Below are experts of layer 2 (counted from 0) of a mixture-of-experts language model. Rows are named router (the router's row for the expert), down (a neuron's output weights, with its number) and show model dimensions 0-127. Each number is 128 + 24 x the weight over its row's rms, rounded and kept within 0 to 255. Numbers have three digits each.
After each expert's rows: a language model's description of what the expert responds to. This comes from a sample of Wikipedia text that the model never trained on.

# expert 17
router:111092100105139162128148137163185099104131117143121088122132112142119095170126116115116142147121122147164086094114119091140140158103148141076138156099151148124091141128104142132131118166126124094137156139143111124154113128088162112183133101101142162159136138136118105108122141139097187141139115149087149082107136148137080128128144099123116128148164108115122153100160079137134161156144
down0:146110112101100117112172094095158097099108087156131159088091132103095141115150109104113112111143129141127124126116150177103108126153115183113136096112145125116168131165124150147138117130141128107101134081107118161127114116083119147171101170145149119103119083120137190140120139151141115115133137101157136124121112162124122163143123092142098163085167156131117095154152107143144137110092
It responds to: Verb stem pieces. Verb stems split from their endings, especially "ay" in saying or says, plus pieces like round, cast, hop, and up/down.

# expert 60
router:160164088124116150171108130157144128075137107140092135110113129118147117120104143121106134148169103133084118126134126153121099143097087177160116127108125132168132102148145131118146099149160077115087128071114132080164102154102154139152138106126129128104101121117154146123130091132164125088128085129138134118103092147096176147148129119137116101131151136081122145123178119134137099139157
down0:123119131172131115107109096092085137117097131079105156100111156113153140128138102122160125131125104174122155115119170112105107108195114147123125126116202112112078142150103168105135121106155114170108111117127102114126113163164132107139156129139136165160183108174136153125143129121156142158115114093136109145139131170148145153156107157129136153110158117127135149152156107139125116138117
It responds to: Adjectives and determiners. Common adjectives and function words after the or a, such as long, first, new, large, small, only, that, or, an.

# expert 31
router:130108100141137154140126146133150129139159129173137115103173181097141108125158115133091068179146107135181087116114119137146119140082111168135153160124123144112087121147126097117119108088106133123116175133129134138098139129120151115158087123096119135127151157149155131100078100124141120120159092134159133095095124112119165175123119129142115114128106156095139099103155125113156149081125
down0:096129082105167124104118157093131110155142092177144144121140103148148114120134102124117147119118143132118149124135175158137088147185112142108162160080115129162115134114161140137155144100160148127108128100148122198131163169089094115146157151147099092134156166114132123108110136165107137104117134120137124121091158078118134111101134103147079162126125120124156138132105131130135144154151
It responds to: Letter f and z. Single letters f, F and z starting or inside words, as in f-leeing, f-uneral, re-f-lection, Ine-z, CON-F.

# expert 42
router:099119092118116148114165143095098116130136148094090119143120100128153117123101139144115158113125157169110154155135119125135103158111118153126088135178112069117096151105145109088115116109101161101138131101122128114074105149150124159159129118127133118121152140147169102107119123141094125098130144158166114148096105105192122116141142130152151153171166152165151163100158114156151153121105
down4:192095109116115121174143162083107117149140101147155132143108142110147088111131147112145152101146076133124128163148123143122099140152156112111188113126063148114100103102092089153172117145149099154110119120121106136124108134137133114126140130131143153128102122160133105123104113096126155098149168126127151096123159120130104158068144112138155147119124144151142132161181134141122136109171
It responds to: Line breaks and headings. Line breaks ending table rows, list items, and paragraphs, plus heading markers == and === around section titles.

# expert 36
router:112163106113161159149136075146155156137144113122167152166101102103113159153115168134092111130148157105116139116156111150103101091135116114162170152116111145140170120094112087133161132127099149139140136163139128129160125132154155139132129115164152136150093121123110114123150158116126132126161097199117124096141141081100187115126155109074134114124098128122136097139107142106116136158120
down1:126179148127118114158115134113132126100159122117140139156131165091140088119061124157138129109130160133156106119143089107153090136092147157151138148137118133129154122145140121143122161150155094141133152131104151057149155146097133152123068143098139173144116127179150098131059137123092132144124106117143148083146152115135163134154152100107102116121136153105120124111103116134129110147105
It responds to: Prepositions after verbs or nouns. Prepositions following a verb or noun, such as for, in, to, into, with, as in court for the Southern District or signed into law.

# expert 58
router:145080082140126143101128149149131131139095153141106084147153099171126149109154114154145120114121185161169116107124112106109123133093130144106163181105161151165104100106117164103104112109089105094119086141133119130110141125113120130177106111093129156105137103122115165158109139096148118102093128119130132105109116132162118143115145147108097100102154116097128098170142168121087114142127
down0:106124167106139140097107131144101153117122139116114111134133135172151081109086149132098148097089103182088142129131143134111137162104109109141104107149126073153105157154113067141112088110134126124132105109110128140111128147120116117143151126131102110155099079107159112104132132136137064104067094145115104142113089120119141153137134119133081105134152139142149117185151114140149148129107
It responds to: Consonant pieces mid-word. Word-internal consonant pieces like w, ov, er, ist, ough, el before endings, as in withdra-w, nonrene-w-al, Solo-ist, Ablitar-ov, plus percent signs.

# expert 38
router:126117120105090133128103172103122086099156130172119159098122141084120133161141176120073112142161117170137104100136101149129107128137098157129140151098136139127108148087131136178085167092146108110092137166144096087127137121121106137139083137158147116139135110110103132096164131139160085137185146115102140117150119116095116154118106146142120109130119147082138107096118116131145148107120
down1:139131133158121106107117104120129170158159099132182138123129097142115146138131145136206116182115138092110130163141141143117127151139128144114112142121139131131112116160164082143161106152160117120109128114141115180112137126099135134124131132119170126153173115099145166131129113137120154141123147107116105133121111157121085078109096156143073122111145104140134100197119107156115118134187
It responds to: Prepositions in, to, of. Prepositions after verbs or nouns, mainly in, plus to, of, at, into, often before years or the, as in discontinued in 1995.

# expert 22
router:137141101098181135072131165132164147102133079126134118099142136120127095115131129126131106128148127150155139136100124162138124131098110145111102088115153135088121169165132112109131163146109107137133137133127172132106159115133093150137117093088131131096167125131180135127138095087156115099081139126130128102115152120158143193119093155118129087145103096117106114129164087133144088117159
down0:115118145181081089103153165109182158138143121114088135117118121116131169096072154119143123097146100155117131101149129133094105126138099145118141115097115123113147107116138090100107120117140139135116124114114109128184116137114169126076161156107123150149109133138164122152096099142155124107122132140124125099161093087118180126113121105130122099111136173123162113116133141171141072155123
It responds to: Consonant clusters in names. Consonant pieces like ch, f, F, c, gh, tt, ff inside or starting names and words, as in Kan-ch-ana, Kir-ch-ner, dau-gh-ter, Fender.

# expert 15
router:136162123141133099113109136120170144160101136117134140117102096110151106096175084097197134145116152162140108105083110124137137103149135135154152097171131142121125116097134122115164159111099106099131116140097132132102155090174092129111101116116131125118099124130179176134111155126103142064097096100132149124081136119182121130157139151134154130128131100160121107141127116132141118106104
down0:131121121178133128115128121190089140110171141148160104125168161111114148147151125094104110129160156109147134083124134110085132113099137083128130110102138108097100130123105105109112118167125139128133146162165194118127162113135147137113165143118135127136106123145044157154158125147132138132122093153165123115151158130125177121141089120107133117117143113133114163102164125117167130121146
It responds to: Mid-word consonant pieces. Short consonant pieces, mostly d, n, r, m, inside names and words, as in Cavendish, command, Córdoba, Caliphate, Floyd.

# expert 10
router:109159122144116098131095125137158101142165134140094120125119155141173117115082158142162101107131118086136126135142147160110165143102119152106092121111110127107103136155167167114106143165124103172100130112117108112150132097101135127168093095100123094121109104110190150113132098138171113127160155118117125130094135089118141132106117112137148095120142150092144160163149084168117107147165
down0:145124126175134127137136130133131131132130105156123183129092084157131118166164114082121136181117087126113161131145079144094120107122149118172120086140168123126151167157139132124130148106149158130157134138142114096142155130139137126125099132098148101119090177142083138138133128128122108113114132165161112187160135155130108107140135096147168168110122105153157118116141076133134148084111
It responds to: Biographical time words. Narrative words in life and career accounts such as first, one, years, later, him, his, plus word pieces like K-art and P-art.